From a checkpoint of a small mixture-of-experts model trained on Wikipedia: 8970 steps.
Below are experts of layer 7 (counted from 0) of a mixture-of-experts language model. Rows are named router (the router's row for the expert) and show model dimensions 0-127. Each number is 200 + 30 x the weight over its row's rms, rounded and kept within 0 to 999.
After each expert's rows: "gets" lists some tokens that make up at least twice as much of what it gets as of all text. This comes from a sample of Wikipedia text that the model never trained on. Tokens count by the router's weight.

# expert 28
router,189,184,239,173,178,198,174,205,250,169,191,197,219,215,242,233,239,215,226,193,254,260,178,210,205,258,202,194,219,237,222,170,155,205,210,196,223,200,227,146,244,206,252,204,219,236,201,166,189,221,214,149,277,233,194,161,213,162,210,200,226,153,190,151,180,240,165,156,236,187,193,192,178,190,180,223,240,225,184,247,197,230,221,183,180,234,228,179,219,167,234,150,227,196,236,183,165,155,188,197,171,256,188,210,211,223,176,198,212,237,200,265,235,199,196,201,122,144,195,155,224,221,231,199,170,214,203,170
gets: "o", ")", "6", "er", "8", "i"

# expert 52
router,155,196,217,148,167,240,159,179,215,200,205,202,218,212,243,217,216,236,202,198,191,227,192,225,222,240,206,232,220,223,241,180,181,247,234,181,230,192,239,166,213,193,227,209,226,236,216,191,161,199,228,141,281,224,238,193,209,156,258,193,204,197,212,150,209,224,149,174,212,175,164,174,177,147,173,223,215,226,206,218,188,229,231,224,159,225,248,193,210,182,213,201,262,185,225,173,166,125,170,183,177,221,214,246,197,204,160,199,211,233,194,236,223,231,200,216,157,192,172,138,247,208,254,211,187,217,261,170
gets: " the", "|", "-", " The", ".", "\n"

# expert 0
router,186,192,238,180,193,234,169,173,244,178,188,208,230,188,208,221,246,231,212,170,228,239,178,257,217,224,208,215,229,205,213,178,164,222,211,165,226,169,240,147,239,187,225,206,199,229,188,162,207,233,230,191,241,257,245,191,242,159,214,195,253,175,192,188,196,251,131,183,226,171,179,166,184,187,162,210,245,274,201,250,194,244,233,194,194,239,238,207,207,200,224,158,197,201,242,149,191,183,173,187,174,227,213,243,243,201,190,202,194,228,254,276,206,223,198,222,199,165,216,175,198,185,252,191,151,205,239,174
gets: "\n", ")", " L", "re", "n", "m"

# expert 54
router,181,179,209,168,195,250,157,219,239,159,185,162,235,234,236,236,243,233,248,210,246,255,184,223,200,235,231,222,204,248,218,183,176,207,201,162,220,158,244,146,222,176,213,216,229,224,229,171,212,205,217,164,236,211,219,193,215,174,231,185,206,191,198,137,183,210,168,182,256,172,201,167,166,191,159,201,230,231,194,222,181,266,231,210,162,243,257,163,227,178,223,157,235,185,200,156,186,185,174,206,189,222,256,197,239,207,198,196,196,244,197,284,207,210,208,234,159,169,204,175,229,211,214,205,176,239,232,170
gets: "\n", "1", " (", " New", " N", " S"

# expert 27
router,195,154,247,187,158,206,190,182,205,160,233,157,224,239,235,248,208,227,235,211,246,247,180,221,208,224,250,258,202,213,232,170,180,222,215,190,242,198,229,153,185,193,211,195,243,230,223,192,131,240,216,172,235,223,226,178,220,166,211,187,225,154,177,133,206,229,187,196,246,185,195,202,161,171,170,210,238,210,190,240,172,226,245,203,182,243,249,204,228,201,224,165,213,204,204,152,179,149,174,195,180,226,214,200,223,196,171,203,231,222,214,255,219,203,225,261,151,203,171,172,219,183,200,211,150,260,246,172
gets: "1", ")", " in", "h", " W", "\""

# expert 7
router,185,178,245,168,176,220,175,193,185,163,223,214,245,196,205,224,229,229,248,203,216,229,184,226,231,244,214,218,229,226,228,178,178,251,211,177,261,165,204,146,220,174,230,225,240,217,225,146,175,229,228,193,203,210,246,188,203,164,235,201,224,174,173,179,209,222,165,183,222,156,171,182,147,157,190,208,243,226,201,202,186,211,236,222,165,228,214,164,248,167,221,142,218,188,225,183,178,141,151,208,164,203,253,244,248,207,169,230,201,237,219,227,238,231,238,193,198,155,180,184,230,237,272,188,181,229,233,171
gets: " a", " to", " of", "s", " his", " an"

# expert 6
router,191,167,203,154,160,235,162,205,209,190,234,189,216,211,224,247,248,223,198,232,214,225,197,239,221,214,200,244,220,210,240,192,171,209,205,177,243,174,229,127,210,194,229,192,224,214,216,192,161,190,229,154,243,213,200,176,211,176,225,195,207,144,192,146,202,206,134,191,225,164,192,183,152,177,173,216,227,236,202,260,178,225,254,209,142,256,232,173,195,191,204,176,244,216,233,164,167,128,166,171,185,252,230,231,206,228,157,197,201,247,187,250,226,219,211,217,162,176,194,157,212,237,223,221,182,228,221,163
gets: " of", " in", " |", "|", " is", " a"

# expert 21
router,176,168,226,165,189,198,139,229,235,161,216,186,200,225,233,216,228,229,222,201,238,226,182,243,204,221,211,239,220,227,210,156,187,224,213,170,239,190,226,178,225,166,237,217,241,255,220,174,188,220,231,160,221,204,208,198,208,159,263,172,224,180,191,188,193,239,157,177,276,172,197,137,138,206,188,220,260,241,217,228,203,238,224,234,190,233,196,152,221,182,225,203,212,222,217,190,159,188,140,184,166,234,227,234,233,193,200,209,192,237,218,207,221,234,215,232,153,159,171,211,213,194,251,187,153,232,250,161
gets: " \"", "1", "2", "'", "tri", " well"

# expert 24
router,174,185,245,155,180,237,150,211,209,138,207,192,218,228,216,240,247,238,232,206,207,218,176,242,237,237,236,220,233,237,215,150,196,224,237,156,242,166,229,151,220,180,214,202,228,219,222,171,192,232,226,180,220,234,219,177,176,174,240,173,223,165,207,182,197,222,164,179,213,137,183,204,162,191,195,209,223,219,173,222,183,214,244,245,153,231,219,173,260,182,227,183,235,199,249,172,193,180,167,201,136,235,232,232,223,162,168,217,211,248,237,209,233,221,220,207,164,147,172,184,247,237,235,189,181,226,210,174
gets: " of", " in", " to", " for", " with", " at"

# expert 45
router,157,182,216,160,205,207,210,202,226,203,202,204,237,218,251,250,222,208,200,196,237,208,174,211,227,247,207,227,210,238,227,181,143,233,227,210,233,166,215,179,244,202,225,187,217,213,212,162,198,208,210,176,266,221,227,160,181,177,233,191,216,165,163,153,191,220,162,206,191,165,207,177,169,155,183,207,254,218,171,243,154,229,196,248,154,193,228,130,228,189,251,173,196,166,249,165,204,184,158,223,163,235,232,227,222,209,129,193,195,231,242,236,206,246,220,203,181,203,177,197,216,250,266,218,163,245,203,176
gets: " ", " and", "-", " /", "m", "|"

# expert 22
router,184,163,246,165,185,218,155,207,234,161,203,172,231,240,211,263,252,235,231,188,199,200,202,226,195,187,216,243,202,236,220,171,176,220,212,193,223,183,224,183,234,196,199,207,247,209,209,191,185,192,239,157,243,221,239,192,216,182,239,201,207,167,206,146,187,228,141,199,230,160,169,136,172,214,201,203,225,205,189,226,197,242,224,224,156,210,200,163,189,219,245,204,233,177,242,154,184,161,178,192,180,239,204,239,235,176,207,183,177,230,225,285,256,217,201,200,142,171,178,173,214,230,263,173,132,223,216,172
gets: "\n", ".", " (", "==", "===", "("

# expert 35
router,184,173,217,177,185,211,184,208,224,158,199,181,208,220,236,217,245,210,220,202,237,227,171,228,223,201,226,232,194,197,229,163,175,212,244,175,225,176,259,172,209,196,230,232,209,225,220,144,165,225,235,167,256,231,239,188,182,193,240,184,216,137,195,190,199,205,187,166,203,200,182,169,169,185,185,222,251,247,164,255,163,215,230,204,151,237,219,175,231,175,218,139,216,157,202,196,141,135,216,193,181,236,204,236,220,213,187,194,200,216,211,307,195,215,200,194,161,193,168,152,253,192,227,185,153,236,220,219
gets: "s", "0", "9", " (", "6", "3"

# expert 20
router,163,166,216,175,177,196,176,204,231,186,233,186,224,238,248,248,247,177,219,214,265,252,190,217,211,216,213,238,221,208,216,192,215,197,203,174,237,189,236,198,226,229,242,210,265,213,203,120,173,208,243,186,231,222,247,171,161,192,253,179,217,196,182,163,214,244,201,164,213,184,170,161,170,165,183,260,242,249,183,243,165,228,203,221,197,232,241,169,221,171,211,198,181,167,215,200,170,207,183,191,182,242,221,206,234,200,173,204,221,239,204,280,200,187,243,216,160,164,134,180,216,206,219,186,148,216,218,193
gets: "–", "9", "c", "et", "5", "8"

# expert 19
router,189,167,239,182,200,224,160,218,239,173,207,153,205,224,191,217,250,212,216,191,241,237,160,216,223,259,235,216,206,257,209,200,139,210,219,160,230,198,241,173,253,163,224,214,250,228,198,186,182,239,213,176,209,252,214,184,210,192,234,197,245,176,223,186,197,204,179,174,244,179,169,189,170,190,190,244,244,226,159,264,161,220,211,213,172,246,236,186,232,188,242,160,235,195,221,152,183,180,216,175,184,225,186,230,222,209,176,250,224,231,248,274,210,208,188,222,187,156,164,201,236,206,260,196,157,223,223,199
gets: " in", "'", " on", " La", ")", "é"

# expert 60
router,175,173,198,177,177,224,169,228,208,185,213,199,217,273,254,236,218,211,241,188,241,227,175,221,213,263,231,204,211,192,230,197,166,221,205,208,227,180,262,155,241,203,274,217,217,209,228,187,172,226,228,186,235,238,221,188,191,148,216,199,234,171,193,201,212,236,155,158,237,163,162,173,184,158,167,225,231,234,168,207,196,235,218,225,168,245,224,173,209,178,193,138,262,151,196,180,176,161,211,206,179,233,241,232,240,223,177,194,193,225,225,268,238,219,232,234,190,202,210,179,218,206,220,195,159,251,213,184
gets: ".", "en", " and", "ton", "4", "x"

# expert 29
router,191,204,234,162,156,255,178,220,221,165,227,201,225,238,215,233,252,205,239,191,233,240,211,250,222,209,222,229,223,240,250,127,203,230,218,190,218,191,211,201,245,198,220,222,291,223,216,159,168,234,198,167,227,213,206,198,196,169,232,167,207,189,191,153,200,252,183,180,244,174,193,184,196,185,197,222,256,225,167,236,216,217,199,214,178,212,261,164,232,217,231,171,204,179,256,202,174,181,170,190,145,232,207,261,255,200,186,212,183,258,220,214,208,245,197,216,195,179,186,190,239,205,241,216,189,215,257,182
gets: " ", "2", " as", "-", "9", "0"

# expert 15
router,187,143,257,196,191,187,190,201,221,183,219,200,229,213,252,219,246,219,214,194,262,182,217,234,237,217,238,261,212,233,238,165,175,199,230,170,209,176,246,161,225,188,164,222,204,237,197,192,154,217,225,161,247,250,233,199,191,182,231,166,219,154,155,198,162,236,156,162,206,167,191,164,147,199,189,237,261,241,150,220,152,236,249,206,185,217,215,171,221,208,231,162,194,174,210,189,189,188,158,179,168,221,219,221,214,191,179,208,157,235,227,229,210,220,191,239,154,136,195,188,217,214,244,197,174,208,232,181
gets: "s", "ly", "ing", "er", "y", "t"

# expert 10
router,168,169,236,168,177,232,129,219,204,151,229,197,217,212,217,255,254,240,255,181,209,240,179,227,213,240,234,241,223,225,213,158,184,216,217,195,224,150,238,160,208,191,247,220,236,257,242,135,189,204,224,171,221,211,252,195,202,164,236,160,214,165,183,148,199,245,138,175,216,191,187,170,166,199,173,230,228,229,209,215,169,225,216,209,162,220,225,185,237,190,204,168,204,200,225,165,176,163,171,174,166,231,209,204,232,210,190,231,181,225,228,209,194,224,238,237,168,162,187,205,216,229,240,180,172,224,237,162
gets: ",", " The", ".", " the", " that", " \""

# expert 61
router,166,176,212,186,216,225,211,221,219,184,184,187,229,192,234,219,220,225,238,172,214,238,192,202,217,262,240,200,216,218,229,185,168,230,223,173,234,159,229,148,258,192,215,227,195,222,199,158,182,200,237,128,222,218,195,175,235,157,199,190,234,155,194,161,179,237,173,136,253,190,160,171,202,198,167,225,242,233,149,202,210,228,238,200,162,209,214,182,227,164,220,152,244,176,237,171,169,178,180,211,186,226,219,206,215,201,149,197,218,218,223,308,211,209,211,224,158,182,196,160,229,210,213,202,144,213,223,154
gets: " |", "–", "'", "t", "man", "han"

# expert 9
router,174,196,226,178,187,234,139,216,220,198,200,172,275,247,216,223,227,215,240,176,230,203,152,226,247,215,242,221,209,207,201,167,161,249,196,168,215,194,264,201,225,199,239,200,252,214,252,148,170,214,199,162,230,192,234,189,201,165,239,177,249,171,184,180,192,225,165,197,262,170,200,158,191,193,211,235,272,239,191,232,178,242,206,224,157,227,218,186,229,176,186,204,206,214,247,180,183,193,168,224,170,232,225,202,248,204,172,232,196,212,208,240,215,226,231,236,166,208,196,213,252,186,220,184,142,212,245,159
gets: "2", "1", "th", "5", "4", " ex"

# expert 59
router,199,145,203,189,165,225,175,261,235,180,235,197,232,255,252,256,259,242,192,218,225,222,198,239,221,225,239,227,236,215,241,175,183,227,244,177,257,153,222,167,222,190,223,226,227,246,202,180,167,255,230,199,234,232,212,188,170,196,211,165,232,210,209,199,173,235,162,194,238,181,177,176,178,177,174,251,270,194,185,247,161,226,231,196,150,230,221,168,201,211,193,172,208,211,220,170,147,179,202,177,189,227,189,240,221,214,223,179,198,228,253,238,227,208,223,229,170,201,176,197,231,233,241,211,159,198,208,180
gets: "0", "9", "-", "de", "ma", " more"

# expert 8
router,204,186,216,176,224,238,184,184,213,173,203,155,222,218,233,241,253,264,213,193,241,244,194,231,208,221,216,208,201,228,234,170,182,200,200,154,242,200,237,159,224,176,230,211,228,232,214,170,165,188,218,141,230,229,198,179,229,187,204,184,199,141,177,140,199,246,171,164,242,162,169,181,149,205,198,216,250,222,165,212,149,242,224,198,166,244,226,167,225,199,217,175,239,194,248,179,178,177,178,192,151,223,225,244,234,185,153,197,217,214,212,262,196,193,227,222,131,171,155,187,220,200,184,232,168,199,251,189
gets: ",", "s", "1", "2", "–", ")"

# expert 56
router,176,176,242,204,162,204,183,197,208,210,208,175,218,215,192,197,220,217,213,202,240,215,213,242,218,233,226,268,185,239,230,200,193,234,235,194,233,207,245,166,234,201,208,203,272,220,225,152,208,182,223,161,255,224,183,183,198,164,214,200,226,209,215,134,187,206,131,177,209,154,187,167,184,206,187,203,255,224,183,263,145,248,183,203,183,224,222,176,236,176,226,214,231,195,235,156,175,189,168,173,202,255,224,246,196,226,187,203,184,243,250,237,233,214,196,221,135,171,148,172,208,228,234,238,156,223,238,171
gets: "\n", "P", " K", " B", "C", "B"

# expert 14
router,178,160,210,158,178,219,167,204,240,157,199,160,244,235,212,251,278,243,209,195,273,220,202,211,205,230,209,211,186,218,243,164,181,248,234,179,221,167,239,167,227,185,192,215,216,228,222,190,190,199,231,159,227,241,214,196,210,195,222,193,218,202,197,147,181,226,148,160,248,177,162,205,163,174,164,241,219,202,163,244,170,236,214,197,173,206,221,172,216,185,228,162,211,170,212,168,182,188,169,198,193,223,219,239,218,229,175,186,199,220,222,308,250,236,206,227,151,160,190,177,213,226,227,201,190,221,230,164
gets: "7", ")", "===", "3", " =", "5"

# expert 26
router,184,187,220,183,178,198,188,242,213,184,169,187,237,201,230,208,242,246,222,206,247,199,185,222,224,238,231,235,207,229,202,182,191,204,200,184,239,127,209,165,270,199,220,215,202,216,221,181,181,254,217,163,223,241,239,169,200,194,209,174,212,142,178,184,211,252,153,168,212,154,195,157,168,179,178,243,238,232,180,247,175,207,239,177,178,231,227,124,218,173,209,130,209,189,236,174,175,163,180,214,169,249,216,238,225,196,182,180,187,200,229,280,209,233,193,223,193,153,175,197,202,209,222,204,158,228,237,163
gets: "y", " |", "n", "ia", "ri", "ro"

# expert 50
router,180,180,213,169,184,228,175,216,205,177,198,172,231,234,230,225,238,207,221,183,232,240,199,220,231,201,247,225,227,247,215,147,158,235,218,143,250,170,228,167,257,185,191,214,213,246,208,189,178,211,220,157,199,245,222,203,208,178,234,163,222,205,180,166,194,244,176,183,221,160,144,201,143,186,161,211,221,198,175,254,159,244,218,196,182,250,225,195,204,195,218,173,227,186,203,160,167,191,174,192,174,226,219,250,230,213,151,216,192,237,218,239,248,244,218,226,140,186,178,150,193,231,229,184,145,206,266,186
gets: " ", " with", ":", " for", " S", "."

# expert 42
router,150,174,195,194,180,246,146,235,208,186,208,183,237,196,236,220,207,231,238,175,221,221,165,246,208,246,214,239,247,231,239,158,193,208,217,189,213,195,220,189,238,183,215,231,235,212,218,181,191,211,236,153,234,207,226,193,180,170,258,170,205,158,182,183,199,230,151,168,236,151,141,193,171,147,167,219,205,204,190,228,174,240,223,201,166,218,211,185,219,192,213,195,229,151,224,155,176,168,180,198,141,216,215,243,206,199,191,216,185,237,236,221,269,228,252,248,169,183,179,206,243,187,249,182,177,242,268,204
gets: ".", "\n", "==", "|", " ==", ")."

# expert 49
router,181,192,249,193,215,204,168,195,220,190,203,192,264,207,229,200,227,225,229,201,235,249,193,227,222,247,225,263,220,176,209,177,163,208,202,185,212,140,262,175,243,185,228,251,251,255,218,172,169,210,196,146,243,223,234,178,187,135,212,161,247,172,182,194,206,225,143,163,226,141,185,184,202,156,173,227,242,234,164,203,205,253,227,216,186,212,222,177,225,213,223,170,182,174,256,171,183,163,189,202,165,218,210,246,237,208,172,220,221,217,214,255,230,202,205,231,182,148,193,160,206,192,195,188,195,205,203,159
gets: "e", "ant", "es", "ine", "al", "o"

# expert 13
router,182,161,216,182,195,249,179,213,213,180,211,163,232,231,215,220,247,203,216,214,231,208,172,277,253,232,209,268,216,251,191,198,162,226,231,158,222,150,237,145,251,188,231,200,224,213,214,164,171,213,219,195,239,213,228,166,214,199,213,176,198,175,180,170,238,261,139,152,220,190,194,176,155,190,203,239,230,228,175,239,177,227,224,217,177,211,237,191,223,200,194,180,175,210,224,201,189,163,198,199,207,218,228,227,221,184,169,216,192,211,233,286,250,250,237,231,208,168,184,190,219,218,233,180,171,245,233,156
gets: "s", "H", "y", "C", "ho", "S"

# expert 25
router,185,183,239,160,191,232,163,199,247,160,193,159,216,230,282,242,254,205,203,175,209,221,210,248,214,199,212,219,221,201,224,164,167,254,233,201,248,199,214,160,245,196,213,216,212,230,222,186,138,201,222,160,225,236,205,204,231,162,227,225,235,177,178,150,181,216,158,196,206,178,165,204,152,214,161,208,243,215,195,235,166,230,248,200,189,242,215,195,215,181,213,173,210,164,242,176,168,196,196,179,205,228,197,241,215,221,189,193,232,238,230,263,220,225,193,208,148,145,160,185,208,218,263,165,164,220,242,162
gets: "s", " |", "%", ")", " I", " City"

# expert 3
router,185,184,247,176,166,251,161,234,187,145,211,179,193,193,239,247,241,237,248,179,200,243,179,214,207,224,238,205,230,206,224,173,185,210,226,175,246,166,246,189,239,179,243,201,252,227,218,195,174,185,220,173,247,238,224,176,196,178,240,187,227,159,182,153,169,257,142,178,243,168,193,132,165,170,162,207,235,195,173,214,173,230,256,210,147,220,230,163,239,171,228,190,228,179,235,175,194,167,165,170,172,229,237,220,219,196,187,202,207,200,209,225,229,208,236,219,161,186,177,198,232,213,236,190,180,247,218,176
gets: ",", " to", " the", "-", "),", " that"

# expert 37
router,193,152,217,169,169,228,184,199,234,176,214,156,236,211,230,242,216,219,210,169,231,230,191,198,213,236,232,233,194,216,208,155,191,200,208,201,244,171,216,141,255,179,229,231,192,237,217,188,185,218,239,185,216,233,235,199,210,156,225,201,240,159,200,183,232,191,187,163,226,180,155,186,171,148,151,227,234,207,165,231,206,220,227,200,161,269,227,173,215,195,205,154,229,174,211,170,169,171,155,172,173,267,228,266,211,216,188,184,184,237,233,246,210,208,214,205,197,182,193,173,213,236,220,203,130,249,270,164
gets: "'", "d", " A", " (", "n", " \""

# expert 43
router,207,179,245,167,203,222,203,191,220,164,207,173,225,202,208,235,243,226,219,192,233,222,201,226,204,229,242,214,231,256,230,185,171,234,235,165,225,178,196,173,212,205,212,207,197,252,233,135,172,227,232,150,218,238,225,202,180,182,241,201,238,191,167,146,164,227,144,200,225,130,183,202,170,172,207,258,259,241,191,228,159,236,224,216,176,199,259,148,203,168,217,192,214,206,222,146,170,157,180,194,196,251,191,211,240,191,188,213,194,219,226,207,222,227,210,227,158,152,173,180,251,232,221,206,158,238,225,166
gets: " a", " and", " its", " his", " an", " their"

# expert 55
router,173,144,235,177,219,217,176,212,210,136,177,190,212,205,216,253,246,219,204,178,248,196,159,227,195,206,220,227,200,229,244,190,185,235,233,189,231,187,239,137,220,189,233,210,235,201,206,185,182,211,233,168,236,259,196,199,196,195,219,190,223,190,167,187,186,238,157,188,252,184,186,194,158,188,172,216,238,224,169,218,148,203,229,202,163,209,256,169,212,161,235,183,241,190,230,185,172,133,142,218,166,223,255,233,253,211,191,179,230,221,227,245,217,222,231,216,157,191,204,163,208,220,236,216,115,224,213,188
gets: ":", "2", "5", "er", "3", "4"

# expert 2
router,173,172,256,189,189,239,165,229,240,201,223,181,240,232,206,221,249,231,238,201,237,248,186,240,247,195,190,198,219,236,206,151,183,222,231,167,198,187,236,174,216,209,209,205,236,258,220,164,145,236,235,187,214,243,212,196,189,191,206,170,238,174,177,175,197,245,171,183,210,144,174,184,131,177,184,207,280,240,173,214,186,253,213,201,142,229,247,211,227,191,227,191,207,178,218,154,190,160,169,202,187,233,243,198,209,208,176,216,217,234,214,223,212,192,231,218,180,135,161,183,222,233,262,165,212,211,215,182
gets: "ed", "ing", " it", "6", " time", "4"

# expert 44
router,161,174,235,143,174,197,175,210,219,162,204,189,235,238,227,231,233,184,204,212,207,217,220,211,194,209,242,275,209,215,211,158,162,241,249,172,228,167,197,167,214,187,248,213,251,226,229,180,166,207,221,174,244,184,197,194,222,149,260,173,228,162,188,162,173,211,156,158,197,179,190,145,195,207,179,232,242,204,149,255,192,220,226,220,188,205,241,138,221,197,253,178,196,171,213,198,188,193,185,189,168,247,254,223,245,201,173,238,187,254,206,245,229,198,239,216,194,188,161,190,214,239,226,208,186,227,252,186
gets: "0", " was", "9", " is", " (", " be"

# expert 36
router,190,174,234,220,193,229,147,219,218,176,244,209,215,233,231,222,213,231,219,177,229,216,207,241,245,213,243,233,231,216,229,222,193,242,183,185,235,174,245,185,192,179,206,212,213,249,212,167,163,218,248,163,228,223,233,209,207,160,225,128,209,195,168,162,179,237,150,203,195,152,202,155,163,211,202,228,283,230,159,194,190,202,204,198,161,225,233,193,218,213,208,192,223,215,227,179,184,168,144,178,179,241,217,222,219,166,150,238,231,223,220,246,202,212,193,249,156,172,146,168,237,194,242,194,145,213,238,171
gets: "1", "2", "li", " such", "st", "up"

# expert 16
router,176,154,227,164,157,252,150,205,223,164,227,170,212,188,215,232,260,223,218,217,224,223,192,215,237,211,240,212,202,208,217,194,212,209,219,182,253,192,225,168,200,190,249,216,231,243,243,148,180,211,206,179,245,214,234,191,191,160,272,144,217,168,192,184,216,218,169,190,264,181,185,149,148,210,202,230,260,242,206,265,195,229,200,229,173,226,216,165,199,184,205,170,226,197,253,212,164,188,148,201,180,261,241,224,226,187,184,192,204,226,197,217,252,214,201,200,182,211,198,185,216,190,224,162,131,229,226,181
gets: " |", "8", "6", "7", "5", "id"

# expert 32
router,188,188,227,184,141,234,183,228,242,160,200,206,239,262,241,252,209,209,218,191,241,230,174,206,251,225,237,215,229,208,227,158,201,217,219,197,245,174,219,189,214,211,252,216,249,208,242,180,162,233,232,201,247,218,248,196,152,187,244,190,227,145,190,171,212,202,188,166,219,161,170,165,193,171,178,254,272,218,155,264,197,225,208,231,176,230,221,142,223,183,219,181,223,177,222,202,176,174,193,204,164,263,225,204,220,230,190,224,193,223,231,228,214,195,220,220,167,194,161,181,247,229,220,202,151,215,221,183
gets: "-", "s", "a", "o", "in", "b"

# expert 17
router,171,166,236,151,195,245,156,225,247,146,201,160,261,215,218,239,226,232,211,209,181,225,168,247,237,217,220,213,243,222,234,192,165,236,233,165,219,207,217,185,235,199,203,213,218,219,236,154,180,217,208,175,242,223,224,182,175,177,235,184,239,188,161,153,184,263,163,181,224,192,190,187,164,174,177,254,251,219,185,208,168,227,208,232,167,247,231,179,217,199,209,179,193,173,210,162,163,153,150,177,215,221,241,231,233,232,164,229,182,248,208,205,209,235,227,233,182,163,148,182,230,205,243,178,189,227,236,185
gets: " the", " a", " an", " The", " his", " one"

# expert 1
router,178,183,212,168,193,244,167,222,220,175,195,187,194,223,209,257,243,226,204,197,242,224,202,213,195,223,234,236,218,236,252,175,204,253,213,202,231,218,232,171,202,196,211,184,248,253,180,136,185,228,198,155,228,228,187,220,193,194,265,171,202,183,217,168,203,240,155,192,237,192,168,171,135,198,190,239,266,244,205,216,203,200,235,195,148,209,232,165,247,169,211,180,214,193,245,160,197,174,159,179,161,261,194,248,238,203,172,210,195,204,241,230,231,250,213,220,161,155,179,189,220,211,230,183,177,261,207,175
gets: " and", " to", "°", " which", " that", " who"

# expert 57
router,166,183,229,155,196,203,138,200,213,180,218,163,214,218,226,200,236,226,224,190,217,262,164,223,207,212,220,262,247,206,218,195,191,174,181,167,233,194,186,159,260,199,224,199,238,223,209,173,179,206,233,160,237,245,192,189,201,165,235,138,234,168,207,169,189,247,192,148,279,183,166,188,179,177,160,222,256,235,175,229,155,229,214,210,174,263,242,191,231,208,229,170,227,163,200,157,163,173,188,185,197,214,237,232,203,186,200,188,225,229,246,259,213,233,211,232,195,182,192,179,179,222,222,178,188,245,242,200
gets: "|", "1", "2", "age", "na", "3"

# expert 62
router,158,186,230,150,207,247,167,228,237,192,202,182,233,207,194,251,269,225,240,206,221,247,201,202,218,236,241,266,215,243,238,195,175,196,206,171,245,168,227,203,223,156,209,215,250,246,224,169,194,214,207,168,224,211,200,174,226,162,257,170,228,164,196,130,168,229,153,199,218,186,162,170,152,215,175,227,232,212,165,228,189,227,218,197,160,224,238,159,233,168,223,183,220,165,214,172,175,186,194,189,184,225,224,225,214,164,163,193,223,237,216,258,227,210,227,206,159,167,156,201,217,245,230,209,200,202,247,196
gets: " in", " In", "In", " on", "born", " September"

# expert 38
router,193,187,203,185,172,224,198,190,209,194,214,170,207,220,196,268,221,202,217,183,208,237,197,255,246,191,241,235,220,210,207,187,151,209,190,168,219,216,217,180,204,196,204,217,261,245,209,191,148,191,225,158,240,216,210,196,183,219,234,141,214,157,201,154,186,223,194,202,217,173,157,181,146,175,215,210,244,249,171,225,193,225,245,216,176,211,237,143,212,218,239,157,230,151,270,163,152,162,177,220,163,271,209,197,219,210,206,209,204,216,218,269,223,209,205,231,154,149,140,176,222,227,243,185,164,207,215,181
gets: "al", "-", " |", "7", "6", " Cup"

# expert 31
router,182,144,213,200,224,205,163,198,236,177,194,182,256,260,218,232,214,265,212,195,222,216,173,210,243,219,225,261,203,208,250,177,179,239,191,168,242,190,229,140,232,201,193,207,216,234,201,188,207,211,235,203,220,218,234,175,211,188,220,147,217,188,176,177,196,248,155,167,217,181,183,167,161,172,164,211,241,210,173,208,188,219,189,236,169,226,255,156,249,216,229,177,204,169,225,174,173,148,167,186,177,198,239,249,193,199,147,216,168,229,240,233,196,220,235,238,179,188,157,173,210,232,233,174,141,207,263,176
gets: " ", "1", "==", " \"", "ci", "ym"

# expert 39
router,200,139,208,172,157,212,165,233,225,196,190,167,225,168,184,224,241,212,201,192,229,206,165,238,196,218,216,233,224,231,244,147,177,191,225,198,221,174,233,180,218,167,199,211,246,220,198,169,181,221,230,173,282,220,243,191,229,187,253,149,213,200,175,194,189,210,157,137,218,177,177,129,166,169,180,222,238,239,182,269,144,212,220,228,169,210,227,195,209,199,214,220,221,192,244,131,179,172,170,166,184,235,219,245,192,226,188,184,205,207,248,248,216,221,219,199,164,190,183,196,225,212,241,166,160,229,241,190
gets: "\n", "==", "|", "th", "===", "="

# expert 53
router,173,206,242,137,178,230,197,177,247,187,216,163,221,232,222,221,236,214,223,198,224,235,166,198,212,268,226,251,211,203,193,184,170,276,206,173,234,170,239,158,205,184,206,239,255,231,217,201,199,224,192,178,252,201,197,190,193,152,206,154,226,149,221,190,215,220,162,174,225,170,188,190,185,195,177,225,242,250,180,254,190,247,211,202,174,209,249,166,231,186,232,209,210,177,226,162,160,179,190,187,184,233,226,221,233,216,170,201,195,222,215,246,256,176,245,174,134,172,122,195,220,213,229,206,160,210,208,187
gets: " in", " (", " ", "\n", "in", " re"